Experts of a small language model: width 256, 2 picks a token.
Below are experts of layer 6 (counted from 0) of a mixture-of-experts language model. Rows are named router (the router's row for the expert), up (a neuron's input weights, with its number) and show model dimensions 0-255. Each number is 200 + 30 x the weight over its row's rms, rounded and kept within 0 to 999.
After each expert's rows: a language model's description of what the expert responds to. This comes from a sample of Wikipedia text that the model never trained on.

# expert 25
router,197,258,194,216,217,167,248,201,167,242,216,205,179,177,189,180,210,165,274,206,227,171,177,253,182,197,160,154,196,175,190,239,221,189,162,186,199,196,165,216,208,200,179,221,168,231,175,204,195,189,199,251,236,174,185,212,237,162,170,139,204,170,152,201,234,255,227,168,176,217,211,150,198,170,221,186,166,260,204,162,182,186,213,216,217,204,275,234,204,196,183,172,204,221,212,186,209,193,157,197,218,232,221,204,185,155,196,255,233,190,218,223,235,192,152,198,176,225,192,193,168,164,184,191,217,206,222,212,179,189,199,249,204,224,136,156,195,212,241,238,233,239,190,166,238,212,163,244,251,206,215,158,203,234,211,186,192,213,143,202,200,156,146,251,173,260,261,210,234,173,202,160,179,234,155,249,183,185,175,185,192,201,198,200,251,227,183,171,161,209,192,236,161,272,179,142,181,213,201,183,172,183,204,241,269,166,182,208,231,184,244,176,241,177,233,191,212,244,216,173,167,185,141,194,204,139,213,223,228,200,228,189,224,207,254,199,178,186,195,141,167,200,170,217,180,229,229,187,229,227,186,213,233,150,211,277
up0,206,250,150,268,211,228,199,197,147,177,228,239,252,179,209,208,249,200,213,228,191,203,189,157,212,173,164,146,191,198,144,254,156,233,214,177,171,162,216,200,164,180,191,206,221,244,217,221,230,148,229,235,180,178,187,166,172,153,176,184,244,179,213,227,188,240,191,181,172,209,214,269,192,235,218,185,183,208,184,172,97,163,216,218,217,220,246,200,234,200,195,198,220,194,208,182,246,203,195,185,217,201,207,229,210,209,202,205,230,154,203,204,213,179,181,234,215,159,236,171,179,246,197,156,225,248,162,194,199,169,231,242,207,231,232,178,174,255,187,150,182,238,148,183,278,193,189,219,175,209,197,172,155,216,145,185,194,193,180,192,157,188,196,259,241,224,223,184,239,219,239,173,151,219,182,176,225,217,125,181,213,207,178,198,196,264,201,141,142,214,172,175,171,208,199,213,131,200,232,215,207,188,154,226,236,249,205,219,168,200,210,170,193,168,203,168,241,285,181,212,150,240,191,219,184,225,227,234,199,156,249,223,221,246,214,201,201,189,187,160,208,189,245,221,177,208,200,217,206,181,227,205,221,196,202,189
up1,248,190,179,207,211,267,194,193,247,169,209,138,193,226,190,211,185,216,196,107,213,217,163,164,244,189,223,151,192,250,182,240,167,187,234,199,140,205,154,237,249,196,218,201,181,219,189,172,237,168,166,197,168,171,237,204,211,201,221,200,175,232,192,236,170,189,207,243,195,133,209,203,174,193,216,192,224,202,197,184,161,190,155,177,208,263,204,189,194,215,196,263,236,186,158,227,198,211,203,224,188,177,213,222,261,213,265,264,196,247,158,197,201,159,202,212,311,170,239,178,162,231,193,210,193,218,243,216,177,195,229,196,182,208,180,222,197,157,189,215,174,279,244,215,225,197,160,180,203,122,191,232,222,196,241,196,174,184,188,215,181,219,141,199,198,139,181,240,189,231,206,194,189,211,235,210,235,222,183,227,183,204,173,169,202,177,159,186,233,163,175,223,176,193,167,227,224,173,214,200,194,210,187,259,152,166,212,267,221,200,213,188,183,181,147,180,137,212,188,190,187,219,140,195,219,223,179,217,224,166,203,167,168,225,158,155,234,182,163,164,245,200,183,208,216,194,204,205,198,190,250,175,184,162,189,166
Discourse adverbs and table cells. Words completing connectives like For example, for instance, however, moreover, plus table separator rows and numeric stat cells.

# expert 13
router,161,194,188,181,233,209,190,231,191,223,159,204,141,185,163,157,170,236,214,212,203,149,209,168,198,211,239,148,208,196,172,181,167,178,192,173,186,185,267,158,183,180,214,149,210,203,190,138,202,216,145,134,252,185,189,180,223,188,238,195,144,136,187,192,251,257,261,228,178,231,205,192,272,157,142,162,204,175,223,191,210,222,207,191,196,254,248,211,201,160,251,217,178,222,159,158,280,244,208,194,263,214,223,199,248,201,190,228,196,184,184,236,235,179,167,224,154,187,161,261,165,171,223,228,175,180,254,207,201,201,186,225,224,232,195,159,217,178,220,225,199,247,248,212,178,171,209,205,207,180,248,176,197,186,212,172,247,247,208,235,194,206,228,200,180,200,180,272,163,222,159,213,183,230,204,183,176,142,202,184,188,217,191,179,229,166,224,210,207,182,193,217,157,169,157,187,187,149,188,241,198,151,213,153,161,201,238,198,193,199,218,190,168,150,212,220,215,184,209,184,228,185,216,163,215,224,167,186,151,229,215,208,197,207,151,177,233,162,185,204,218,164,173,169,175,191,218,182,221,216,225,204,225,219,243,257
up1,217,208,256,159,160,188,253,241,219,207,201,255,131,202,221,194,206,208,229,190,196,206,219,199,191,207,243,208,191,186,163,220,216,240,177,196,204,163,197,223,203,215,179,185,227,226,194,169,242,195,173,206,213,229,235,215,205,213,118,196,270,195,206,228,149,277,208,176,239,197,189,205,213,201,170,212,191,172,177,246,196,197,186,189,153,228,175,166,230,153,150,177,212,168,159,189,223,143,184,225,178,245,177,228,241,196,163,174,175,195,224,201,215,262,196,212,244,182,240,232,171,189,174,201,180,192,192,212,243,199,202,267,181,110,158,243,181,159,171,238,211,191,169,203,177,227,230,189,220,163,214,192,165,177,236,224,205,192,201,156,173,200,145,270,198,170,199,234,172,241,190,202,219,213,157,217,168,242,166,183,169,192,157,195,173,221,192,217,191,176,153,192,174,195,147,170,162,187,224,191,229,184,226,179,197,168,227,180,207,174,152,248,169,243,223,259,173,233,211,248,221,174,223,239,194,226,166,236,250,249,266,238,228,195,184,193,165,179,184,217,232,153,191,213,218,170,172,236,174,135,192,186,205,234,152,215
up2,222,195,254,230,175,218,221,239,183,192,141,208,233,234,249,164,231,211,218,189,136,203,233,187,201,175,196,203,215,196,187,203,232,190,109,203,196,212,222,150,181,206,231,197,212,211,250,127,203,250,207,146,188,186,155,161,247,164,170,181,166,206,175,175,181,214,229,176,186,197,158,218,211,194,146,181,170,215,163,235,145,180,182,199,204,203,196,157,228,153,225,159,229,159,222,231,227,188,190,222,184,179,207,175,208,196,167,204,248,182,198,245,156,159,193,182,194,160,167,228,234,245,212,120,193,195,201,180,194,247,170,199,162,249,166,183,186,172,207,189,155,118,195,188,181,189,245,167,220,205,227,197,221,169,224,182,229,163,223,214,244,153,157,190,187,172,230,163,190,196,162,205,176,228,201,211,263,264,171,204,165,207,200,214,214,197,253,248,196,165,230,138,194,190,229,197,188,173,191,198,171,184,201,193,133,165,176,174,247,202,150,201,232,230,221,205,198,221,216,190,250,168,228,211,213,151,213,198,213,213,171,186,180,168,198,205,203,252,229,218,249,172,234,186,251,204,170,188,131,209,149,180,213,241,158,196
Table header cells. Column headers and numeric cells in wiki tables after a pipe, such as Apps, Goals, Votes, Semifinal, year columns like 2011.

# expert 10
router,235,243,142,227,148,207,189,175,191,170,230,197,236,134,202,121,137,263,187,202,179,231,262,217,185,194,196,199,196,180,266,165,223,168,143,233,226,172,192,176,207,199,217,197,253,249,255,232,199,197,236,204,179,153,198,191,161,166,177,179,174,190,228,194,209,176,143,225,222,223,239,183,191,185,197,200,247,218,223,199,151,156,230,173,177,140,189,181,152,235,161,193,242,263,174,170,150,184,174,187,163,203,186,140,172,213,195,156,279,182,223,211,142,234,185,199,260,221,161,175,177,178,181,263,171,188,196,206,193,199,189,199,196,234,194,202,230,168,243,239,164,196,154,169,224,229,188,161,235,212,205,147,189,177,201,226,218,219,233,207,174,202,198,206,237,164,150,181,161,225,178,259,241,238,204,205,236,156,194,178,170,179,225,201,179,188,215,170,209,187,186,211,210,204,210,164,214,215,188,233,252,228,202,220,168,179,202,183,170,214,178,224,206,229,135,181,189,253,155,198,184,190,226,223,193,224,213,193,210,171,226,187,190,195,151,211,182,253,224,231,236,203,184,201,182,215,184,160,266,224,222,192,237,174,198,191
up0,260,179,211,172,208,213,177,191,236,189,223,221,185,194,185,200,209,200,220,240,214,132,183,159,204,207,228,175,211,148,236,243,221,171,219,209,256,171,183,179,180,286,133,194,152,206,190,220,181,239,118,244,212,211,157,188,205,209,213,208,187,208,272,224,193,221,164,164,166,230,197,213,231,234,209,193,260,176,204,273,201,228,164,224,217,178,217,234,216,210,214,186,227,215,231,206,220,211,187,223,209,228,205,173,188,212,231,169,177,183,189,216,189,184,156,190,235,212,194,220,168,207,282,212,167,202,234,223,186,194,235,162,173,196,213,168,249,228,179,199,162,192,229,171,157,208,238,156,161,229,187,178,239,194,160,204,190,197,213,209,154,220,184,203,171,218,198,203,189,209,219,168,223,204,164,213,178,243,277,189,234,135,136,245,220,255,215,213,174,253,149,206,163,259,184,187,237,226,226,151,146,210,202,177,188,189,192,225,252,210,193,254,206,184,244,236,159,191,217,188,233,201,207,166,247,161,144,247,229,192,175,191,230,194,163,207,221,191,149,220,144,222,199,193,195,173,195,176,257,152,206,214,176,236,210,208
up1,173,199,195,214,250,231,264,186,214,220,167,165,207,222,235,194,190,151,233,161,239,182,202,192,225,256,255,280,185,207,164,175,145,190,194,194,170,178,189,154,201,149,204,219,197,174,201,193,169,173,146,183,161,229,235,145,186,160,176,243,222,156,169,180,173,183,185,190,184,236,214,219,200,168,204,251,210,228,199,198,245,206,176,237,138,257,197,164,161,218,116,167,235,169,222,196,169,155,232,195,258,179,196,221,192,192,214,176,215,260,201,196,238,179,201,202,183,192,232,232,218,220,152,201,225,197,220,201,198,208,204,129,182,218,206,197,190,145,182,204,181,162,128,279,209,122,207,220,156,212,198,167,182,206,216,155,198,214,171,206,249,178,192,164,241,232,245,196,185,191,152,244,221,217,199,181,217,226,162,198,212,185,189,148,186,270,233,215,189,167,248,237,152,181,199,276,229,148,184,224,217,216,175,185,213,222,138,205,154,231,185,189,194,262,202,212,192,218,202,175,229,222,181,198,222,216,230,182,201,221,169,199,185,204,170,180,185,169,230,233,212,213,194,214,210,197,227,179,195,164,194,219,180,230,177,187
Personal first names. Given names in running text or credit lists, usually followed by a surname, such as David, Richard, John, Fiona, Claude.

# expert 16
router,178,213,183,251,214,229,126,189,221,223,216,139,236,206,178,242,193,223,243,219,210,157,181,230,214,214,213,201,203,249,165,189,202,181,217,188,169,203,223,252,243,182,239,232,227,216,224,179,200,157,206,193,204,191,225,188,211,161,198,211,192,177,174,259,160,234,187,192,178,162,217,192,206,182,204,205,178,237,176,208,226,252,201,200,190,188,202,237,168,204,185,162,163,192,200,167,164,225,207,166,228,200,243,170,253,220,238,170,210,231,219,174,238,161,218,262,154,211,211,199,208,205,199,153,234,257,245,206,243,213,167,194,185,203,175,238,176,188,148,200,262,221,193,207,152,197,220,218,185,163,233,171,205,254,219,255,160,151,224,223,203,199,187,153,207,232,228,219,246,199,159,186,238,192,186,177,200,190,158,151,214,209,177,217,177,179,157,193,199,186,159,249,180,224,199,202,263,161,268,192,211,201,244,251,193,177,167,276,180,252,167,160,213,181,155,270,154,128,207,257,181,220,165,169,210,163,180,218,218,185,197,204,229,199,142,192,229,171,167,163,177,201,188,209,235,226,200,227,186,253,191,217,242,165,204,264
up0,292,153,241,214,210,194,213,199,192,196,189,181,203,179,151,229,211,193,200,222,176,190,215,212,131,210,214,233,161,232,250,217,226,231,147,210,233,223,181,170,163,205,225,154,142,182,233,231,203,214,224,168,237,208,235,243,199,222,183,201,209,168,223,187,173,205,247,204,167,259,145,209,216,141,234,229,221,249,154,216,263,189,181,216,242,195,264,226,230,214,230,152,158,216,194,235,177,196,208,224,231,220,185,210,203,191,223,150,184,201,198,239,175,227,178,166,241,185,233,190,236,222,242,199,186,232,195,169,271,167,232,190,198,198,174,168,185,202,213,188,225,215,204,210,159,226,195,222,244,177,217,183,201,233,189,162,220,178,175,199,209,162,198,239,217,185,172,162,291,224,203,160,180,198,201,212,195,210,206,207,138,202,184,249,221,185,176,158,201,154,200,181,197,225,186,200,232,182,168,174,253,263,216,168,215,206,179,217,221,193,243,171,213,221,213,227,239,220,260,212,197,161,271,212,150,187,175,207,175,160,188,164,215,190,187,122,228,154,187,226,195,159,207,206,203,140,281,202,185,155,189,222,176,168,187,208
up1,206,164,179,170,225,164,220,203,220,174,218,223,189,158,229,204,231,209,168,235,216,172,214,228,229,172,244,254,185,233,202,205,187,209,238,233,227,158,198,209,220,220,180,184,156,200,205,224,256,207,232,210,265,222,239,173,183,233,192,204,178,178,160,260,181,184,209,221,207,206,151,195,225,180,209,188,234,198,229,216,212,190,201,251,170,186,185,281,257,199,184,179,208,189,158,243,150,204,276,146,209,164,235,220,199,212,253,178,232,222,238,212,203,204,154,193,165,206,169,199,229,226,188,254,211,230,229,218,190,209,182,177,235,146,225,191,235,184,220,198,109,189,239,176,268,187,232,211,251,217,185,168,189,198,181,193,220,203,243,204,130,210,225,197,235,178,145,164,187,177,230,154,246,186,224,173,234,193,179,216,196,171,212,173,192,187,273,223,218,205,186,210,197,164,241,205,193,199,236,264,208,220,226,194,164,211,170,188,208,211,158,206,189,191,172,217,211,258,207,215,126,204,191,171,226,200,148,247,131,196,137,203,211,222,191,151,198,247,241,248,248,223,202,145,233,212,197,175,165,168,202,222,198,232,181,188
Year digits and list dashes. Years and the first digits of numbers after in, on or a date, such as 2013 or 16 in 1631, plus line-opening list dashes.

# expert 30
router,200,210,244,180,189,142,181,227,222,210,179,229,171,229,219,161,232,169,177,200,245,225,148,252,161,196,173,212,151,246,168,182,237,217,148,174,216,135,153,220,165,186,143,236,183,190,167,211,147,216,210,182,192,235,185,196,255,163,178,183,208,203,218,197,202,220,202,200,169,234,187,196,219,163,157,164,188,188,149,224,196,149,186,220,201,176,232,195,255,175,247,219,243,189,180,267,140,215,181,209,249,246,245,231,184,218,210,199,208,193,206,209,166,193,205,186,200,166,179,242,132,173,249,215,195,212,209,216,167,204,182,198,181,234,204,177,227,201,225,201,272,179,162,190,255,188,227,223,182,208,161,155,204,204,159,183,196,189,205,198,241,182,182,176,178,246,197,243,240,164,189,196,205,239,215,188,152,199,227,212,255,202,157,223,178,150,218,217,159,182,192,230,181,240,199,170,184,244,179,203,176,162,168,156,211,168,239,159,188,249,231,178,231,212,230,193,174,199,223,154,212,234,192,165,150,172,226,218,191,158,219,277,208,212,229,221,163,161,191,165,222,281,200,175,228,173,193,255,218,231,206,215,193,160,149,222
up0,142,161,194,231,186,209,145,233,159,194,198,260,188,206,217,255,226,206,190,133,174,163,147,230,199,212,214,251,235,186,260,181,214,214,166,187,174,204,207,149,225,211,169,226,188,200,213,201,202,242,210,140,220,210,158,211,184,241,233,219,182,180,199,204,212,204,209,223,197,190,204,155,227,184,229,230,232,244,162,216,224,182,196,183,239,195,213,204,172,198,241,154,167,228,239,217,211,189,204,169,172,200,177,245,187,137,182,171,214,161,149,194,164,195,232,208,158,221,169,163,183,211,235,215,197,183,158,246,160,209,210,174,182,182,119,164,205,196,193,214,169,246,174,218,227,224,202,211,212,221,183,254,187,221,141,168,214,182,205,184,182,214,188,206,181,240,199,227,208,183,140,226,193,223,161,236,214,163,241,237,178,174,187,189,175,206,244,191,184,169,244,254,220,190,130,196,273,244,164,180,186,246,154,142,146,163,205,208,198,258,187,207,179,197,195,213,201,195,204,212,191,171,176,163,173,189,214,220,204,318,182,200,204,187,155,192,205,224,241,205,190,146,223,178,222,245,286,219,205,214,173,218,206,191,171,181
up1,173,181,207,217,165,238,179,203,166,217,199,200,194,250,189,198,220,181,167,171,188,231,186,194,172,203,232,278,224,200,303,192,181,205,189,279,211,239,203,223,166,224,164,234,181,153,220,196,216,193,168,127,199,230,165,171,211,187,185,171,205,141,166,201,183,190,155,221,189,180,199,162,195,156,242,232,200,209,202,254,154,211,211,204,167,196,182,185,209,265,248,211,194,223,209,213,168,213,193,129,233,233,220,210,169,210,160,137,209,187,151,195,219,183,251,193,187,198,128,196,217,226,210,144,161,189,214,245,147,263,177,125,148,190,182,205,204,204,233,152,221,225,193,218,229,211,194,199,215,172,155,199,238,173,213,131,211,251,154,209,167,175,203,167,168,217,153,201,189,182,166,212,200,218,151,235,237,215,198,193,222,157,190,204,198,175,222,201,171,123,222,188,233,222,203,240,241,176,181,221,192,275,211,211,181,219,203,157,145,191,148,205,199,177,242,211,160,207,213,190,207,172,212,214,206,223,172,215,216,178,188,196,220,193,238,167,194,228,232,207,159,227,177,169,219,217,245,172,194,212,188,243,227,223,178,165
Clause conjunctions. Conjunctions and prepositions opening subordinate clauses after a comma, such as but, though, as, because, while, when, However.

# expert 15
router,199,194,214,172,210,214,219,220,212,217,233,213,199,204,253,224,211,182,196,151,212,204,212,189,209,189,225,174,184,223,190,206,209,205,192,162,180,159,189,220,205,203,235,216,229,209,132,233,173,272,177,243,227,217,147,152,207,216,200,144,209,211,188,172,220,235,159,180,166,237,216,164,246,233,177,181,189,161,243,179,254,179,175,177,210,183,194,243,180,175,250,173,174,230,230,186,240,204,201,210,214,229,197,167,218,198,187,225,199,216,203,179,234,126,195,227,156,256,220,220,237,161,180,210,214,204,222,189,236,212,110,194,153,230,183,228,189,237,189,213,272,187,179,215,224,207,214,246,216,244,189,235,191,237,147,170,184,186,170,255,156,170,256,155,177,225,192,194,256,171,228,245,174,184,229,214,169,188,232,212,198,163,223,188,207,168,209,176,207,247,187,219,195,220,183,190,192,179,204,207,193,174,210,151,198,218,224,227,172,187,246,231,249,220,242,178,165,227,219,158,186,163,158,157,179,197,235,165,228,226,251,151,215,165,197,224,170,142,257,163,175,254,139,151,125,141,216,210,174,228,174,201,234,180,202,163
up1,232,241,168,202,212,209,252,145,162,217,178,185,209,189,191,171,195,210,205,210,216,130,150,133,249,172,262,163,170,168,250,185,153,211,199,177,169,203,233,240,219,226,190,198,145,210,246,212,230,168,224,213,228,168,238,217,208,192,210,213,205,205,200,252,162,185,235,198,214,197,230,169,212,196,180,257,238,211,157,194,206,192,248,230,242,239,182,229,181,210,164,188,192,156,181,212,224,244,188,234,212,146,193,209,214,201,218,178,212,227,224,248,210,242,207,231,222,151,170,186,249,268,224,210,140,235,214,184,150,182,186,240,165,194,206,252,220,242,207,243,139,234,166,218,225,178,143,253,199,176,171,224,228,197,196,192,197,153,238,169,184,205,185,179,182,197,198,192,233,198,231,203,160,207,217,181,271,221,215,153,245,259,238,160,182,203,177,219,203,224,205,167,221,124,224,214,189,216,194,229,179,226,183,174,213,210,197,290,213,215,215,203,180,181,177,230,190,227,172,209,248,245,222,189,212,187,181,221,231,185,179,195,226,260,211,179,216,226,207,185,195,178,206,225,263,220,139,219,192,204,242,160,192,185,133,196
up2,230,213,200,250,174,180,214,176,149,170,164,231,232,201,184,237,245,214,179,168,176,187,217,240,189,193,202,196,235,199,208,203,200,140,210,242,191,214,216,239,240,208,193,218,233,231,242,159,205,217,202,127,263,181,212,185,167,126,194,280,163,157,262,204,186,213,195,224,174,151,227,191,160,197,209,249,250,227,185,223,183,215,197,216,211,224,195,173,209,224,153,253,195,163,152,182,198,199,177,207,174,152,234,219,205,198,183,221,236,182,176,216,214,212,208,176,188,168,158,214,258,234,239,178,174,232,210,215,194,207,218,216,185,182,200,202,168,219,158,174,162,162,253,226,189,197,173,189,194,156,169,204,182,197,198,187,165,160,228,176,239,226,201,215,203,206,165,246,182,230,209,179,209,200,200,179,258,210,202,165,188,222,150,213,175,228,189,214,244,186,243,194,194,189,164,208,252,239,189,229,231,261,230,207,210,181,192,201,169,190,193,159,129,275,166,167,217,224,183,250,264,225,196,247,137,223,245,199,161,207,203,294,218,215,246,135,207,233,239,213,229,165,228,207,259,214,223,208,184,179,191,215,168,198,170,193
Mid-word name fragments. Inner word pieces of proper names and rare words, often inside table rows or species lists, such as Har-shman, B-ont-newydd, Tanc-red.

# expert 12
router,185,182,141,208,208,198,162,244,186,208,189,188,211,176,195,175,197,174,242,244,251,193,211,182,191,206,203,127,196,200,200,194,210,187,238,127,193,189,199,174,216,188,219,175,234,191,136,246,129,223,192,192,178,204,179,120,240,251,230,165,240,220,210,199,206,261,180,153,182,254,173,218,170,147,212,184,173,168,230,248,199,208,207,187,203,161,222,227,229,143,224,169,228,232,208,177,217,161,169,211,230,207,162,229,208,237,193,243,192,153,135,188,219,180,210,186,168,186,204,172,197,176,234,243,250,177,209,214,171,209,198,164,198,255,181,186,212,203,243,233,260,249,146,194,182,187,199,190,158,226,215,213,197,207,171,134,192,212,149,232,198,187,237,186,170,256,183,244,198,203,196,205,164,189,162,227,147,179,230,179,216,176,176,203,217,186,179,165,186,287,198,197,188,204,183,191,182,156,157,158,202,196,201,167,200,178,171,180,155,190,199,197,275,179,239,236,153,218,166,185,194,185,162,171,170,194,207,203,230,207,199,179,202,216,201,208,239,193,223,139,137,194,220,241,177,230,217,215,166,205,121,254,206,183,211,220
up1,190,182,167,273,181,239,200,254,156,216,200,175,181,193,190,203,165,179,210,175,157,165,180,161,232,187,191,187,184,285,176,232,204,203,240,208,193,243,134,206,175,178,201,158,183,181,247,200,206,210,224,203,173,167,185,215,194,197,148,194,140,158,182,235,232,189,244,191,214,224,181,199,239,253,222,254,201,219,220,259,236,163,198,188,229,222,182,175,144,171,234,210,194,198,169,240,193,177,220,154,214,177,216,214,231,136,247,177,159,232,205,165,148,177,218,174,232,198,177,147,197,272,195,167,154,156,183,183,205,225,229,167,184,169,177,191,192,166,193,158,151,183,212,233,206,167,191,242,163,204,142,208,198,194,174,184,212,164,233,193,198,227,185,228,242,189,190,244,236,251,194,144,176,198,158,219,210,188,255,175,200,173,188,176,185,219,185,208,197,194,200,149,200,220,243,209,179,227,176,190,234,213,210,142,210,193,142,218,214,149,207,209,187,182,149,201,205,239,197,245,176,153,233,159,259,216,154,217,123,226,194,182,159,224,227,185,213,222,215,196,212,171,229,208,223,154,265,215,201,199,152,243,179,222,211,200
up2,201,251,234,239,250,246,208,214,181,173,140,195,211,174,169,194,213,199,239,157,110,234,229,249,184,252,162,199,207,217,234,199,147,209,192,177,207,214,184,173,184,172,196,199,201,157,192,188,229,168,283,180,176,198,159,205,187,226,247,239,213,263,205,174,225,186,177,205,203,166,204,232,153,208,172,221,191,211,232,225,222,183,235,173,183,236,240,182,190,232,193,211,185,170,172,227,174,198,233,197,171,238,158,177,132,182,196,138,251,168,242,171,243,180,173,208,255,178,210,168,184,225,200,145,213,266,189,186,209,214,187,238,195,155,182,188,227,150,181,221,176,198,234,211,143,203,200,177,238,156,175,200,230,180,203,184,212,179,148,206,239,213,186,188,176,220,210,218,265,206,188,153,202,200,202,222,206,215,190,226,149,221,231,239,175,230,216,230,223,169,218,192,213,149,191,194,227,232,192,220,237,211,173,236,244,190,160,224,221,239,178,159,200,167,169,182,186,190,235,192,272,208,177,186,244,253,266,237,171,228,151,178,182,164,208,191,202,247,234,239,212,218,206,213,212,199,235,223,249,245,192,207,148,209,153,238
Numbers in tables, lists. Years and other numbers at the start of table cells or list items, such as 1975, 2002, 446, plus infobox field labels.

# expert 0
router,189,188,200,162,226,238,241,209,176,194,229,198,176,169,170,191,230,258,196,153,197,231,209,205,168,172,202,185,212,194,195,165,175,216,208,164,209,198,268,146,241,173,211,224,227,152,147,200,184,178,253,199,223,181,182,231,224,201,208,127,213,208,220,211,219,211,212,232,196,219,206,232,233,200,179,204,163,178,245,232,152,151,191,158,201,145,228,179,150,177,188,130,233,177,178,220,240,188,236,169,168,199,183,202,211,179,191,238,231,196,199,245,168,196,249,197,213,218,211,218,220,154,162,202,162,222,215,145,161,203,168,206,162,249,196,204,242,200,207,266,233,254,229,201,240,216,143,215,248,227,200,207,197,221,169,207,204,178,212,221,256,206,184,158,178,203,231,190,239,186,163,208,177,193,242,255,208,173,193,238,218,173,130,204,230,165,195,177,242,216,164,226,200,156,170,207,174,181,242,234,199,235,196,151,146,236,165,175,206,195,240,230,226,226,176,210,138,191,215,195,145,198,228,178,237,163,180,186,202,165,208,164,151,181,215,233,179,157,242,181,242,198,179,171,142,240,246,181,231,209,156,202,203,128,163,166
up0,253,211,200,238,247,167,197,196,154,178,215,242,196,188,269,147,189,222,158,167,182,184,204,215,208,188,208,192,183,200,171,239,203,208,223,156,205,186,167,198,209,200,225,181,142,247,216,161,210,211,190,226,222,248,226,213,200,209,242,242,233,163,185,185,159,211,170,209,208,184,208,187,161,196,216,186,159,244,173,228,163,153,190,221,221,212,196,174,200,272,195,159,226,214,158,208,186,221,251,180,200,192,236,194,155,135,193,124,219,231,205,211,190,207,185,102,207,220,232,233,272,180,185,194,249,238,210,213,254,207,174,216,155,148,181,191,193,150,244,165,192,242,208,201,251,183,198,204,190,201,265,171,196,217,195,214,218,263,160,197,198,264,164,191,177,192,188,161,183,181,224,233,179,216,191,231,201,198,171,245,175,144,205,212,166,257,232,172,187,221,167,169,206,158,161,215,215,169,155,246,171,195,176,293,171,213,191,230,146,266,206,193,159,197,199,209,205,207,202,184,167,177,264,177,202,200,230,201,185,148,172,173,167,195,205,181,183,156,212,182,180,220,175,175,191,191,237,182,212,215,169,203,160,184,233,193
up1,182,182,184,160,205,224,224,251,184,204,156,206,173,215,166,203,209,229,196,182,270,215,204,194,237,210,195,180,243,182,186,168,170,222,203,200,238,237,215,156,188,198,205,231,243,181,225,171,225,218,204,158,162,193,209,282,205,249,185,187,119,163,191,237,212,189,196,233,203,155,200,244,255,209,186,211,225,198,202,217,220,189,172,188,191,267,248,157,161,196,156,161,269,190,140,238,200,160,270,195,167,220,228,232,239,216,255,252,185,215,196,208,156,227,250,184,250,200,224,193,228,146,168,214,158,201,171,145,220,196,240,221,197,214,205,219,271,168,177,237,223,220,230,248,227,227,167,184,225,161,181,237,173,161,165,186,213,177,237,204,231,203,210,198,176,171,194,222,200,201,198,223,205,174,230,235,222,156,212,220,232,198,176,187,208,190,163,257,243,199,180,210,191,136,169,200,180,203,237,209,237,234,196,184,155,220,188,187,222,169,190,207,142,217,185,194,186,167,184,255,178,210,222,218,223,213,183,164,145,220,169,150,160,192,222,230,227,197,216,223,275,194,186,210,203,255,215,216,270,168,208,198,196,229,195,155
Personal name pieces. Given names, surnames and their word pieces in lists and tables of people, such as Petra, Don, -ović, -sson, Singh.

# expert 11
router,165,172,201,211,234,212,166,198,200,207,213,152,221,235,213,165,213,213,212,245,222,196,149,226,209,202,197,174,182,231,190,176,267,202,130,152,175,249,217,172,218,213,239,226,217,203,148,226,189,147,219,210,227,219,175,246,252,213,165,169,254,174,150,230,231,215,242,227,138,187,170,180,213,151,205,249,208,195,199,221,233,212,212,226,231,211,206,184,195,198,186,256,183,210,263,133,158,223,162,182,233,206,255,171,228,225,221,210,194,213,243,174,206,167,220,214,146,228,166,167,231,191,208,199,253,194,181,190,224,228,196,228,198,240,175,243,219,227,154,262,188,203,162,142,158,189,171,177,214,244,180,142,201,224,195,194,231,161,193,211,223,224,223,144,256,239,241,177,198,162,202,177,171,219,161,177,232,215,205,162,211,183,192,254,196,190,166,181,187,207,151,233,157,173,225,207,236,183,188,134,172,218,222,184,189,243,199,238,220,203,186,232,239,186,227,180,192,170,215,170,165,152,182,220,204,139,217,197,184,189,252,233,181,232,171,257,169,135,188,192,182,178,210,183,183,237,245,164,216,214,213,195,212,169,239,231
up0,205,190,215,216,205,152,237,194,188,167,162,107,226,195,118,184,209,219,204,188,219,230,223,162,175,230,178,206,229,193,222,234,238,187,199,197,201,229,237,229,236,194,205,181,230,153,230,166,159,171,228,240,214,133,200,185,210,179,206,198,136,245,205,184,227,201,165,213,208,196,188,151,175,179,175,246,164,207,192,190,214,158,214,249,220,138,217,184,205,206,186,219,248,173,184,219,209,209,164,248,186,157,235,237,173,196,164,194,250,228,151,199,216,212,233,242,170,199,123,228,175,193,188,184,167,235,187,172,215,196,190,192,174,162,207,224,198,193,140,184,189,173,195,213,166,201,171,134,206,212,199,213,262,205,261,196,151,219,165,198,202,201,240,224,229,260,231,244,223,252,192,221,236,174,218,188,198,197,216,227,239,213,257,203,218,246,202,224,205,219,217,208,224,217,227,188,227,189,212,207,168,230,208,188,222,228,163,209,177,211,187,151,214,224,197,168,191,197,202,188,297,199,181,235,152,210,183,220,123,223,218,170,189,147,207,186,162,219,244,245,187,212,195,161,181,261,166,210,134,158,211,258,196,187,221,251
up1,275,167,202,223,208,128,191,244,154,195,196,170,228,127,183,184,204,230,236,239,190,218,232,186,216,137,167,200,250,232,250,261,208,154,221,173,201,143,210,265,188,234,205,187,176,239,206,183,197,229,201,150,245,180,186,217,187,196,222,231,187,213,206,257,171,174,199,184,189,177,234,227,199,181,178,137,197,228,155,202,157,195,195,202,206,240,229,216,242,172,247,206,174,205,199,179,223,235,203,198,163,216,228,185,157,205,205,207,199,176,240,151,160,242,194,169,184,153,190,165,247,225,201,187,164,199,148,196,179,225,196,168,130,211,183,237,237,258,184,172,173,115,211,208,221,194,206,257,212,132,194,187,199,189,159,200,193,180,231,203,186,242,236,171,189,225,203,198,222,221,192,217,190,198,224,154,280,156,206,202,214,217,201,203,216,241,195,161,182,232,154,209,189,258,221,179,226,217,186,201,195,184,212,235,226,248,186,214,186,207,238,197,182,201,146,244,180,208,210,210,204,198,245,214,184,190,209,253,244,183,136,165,216,225,179,209,236,185,195,179,166,180,164,229,241,168,196,161,210,218,239,174,131,186,239,216
Dates in tables. Month names and the comma between day and year in dates, often inside results or poll tables, such as May 4, 2025.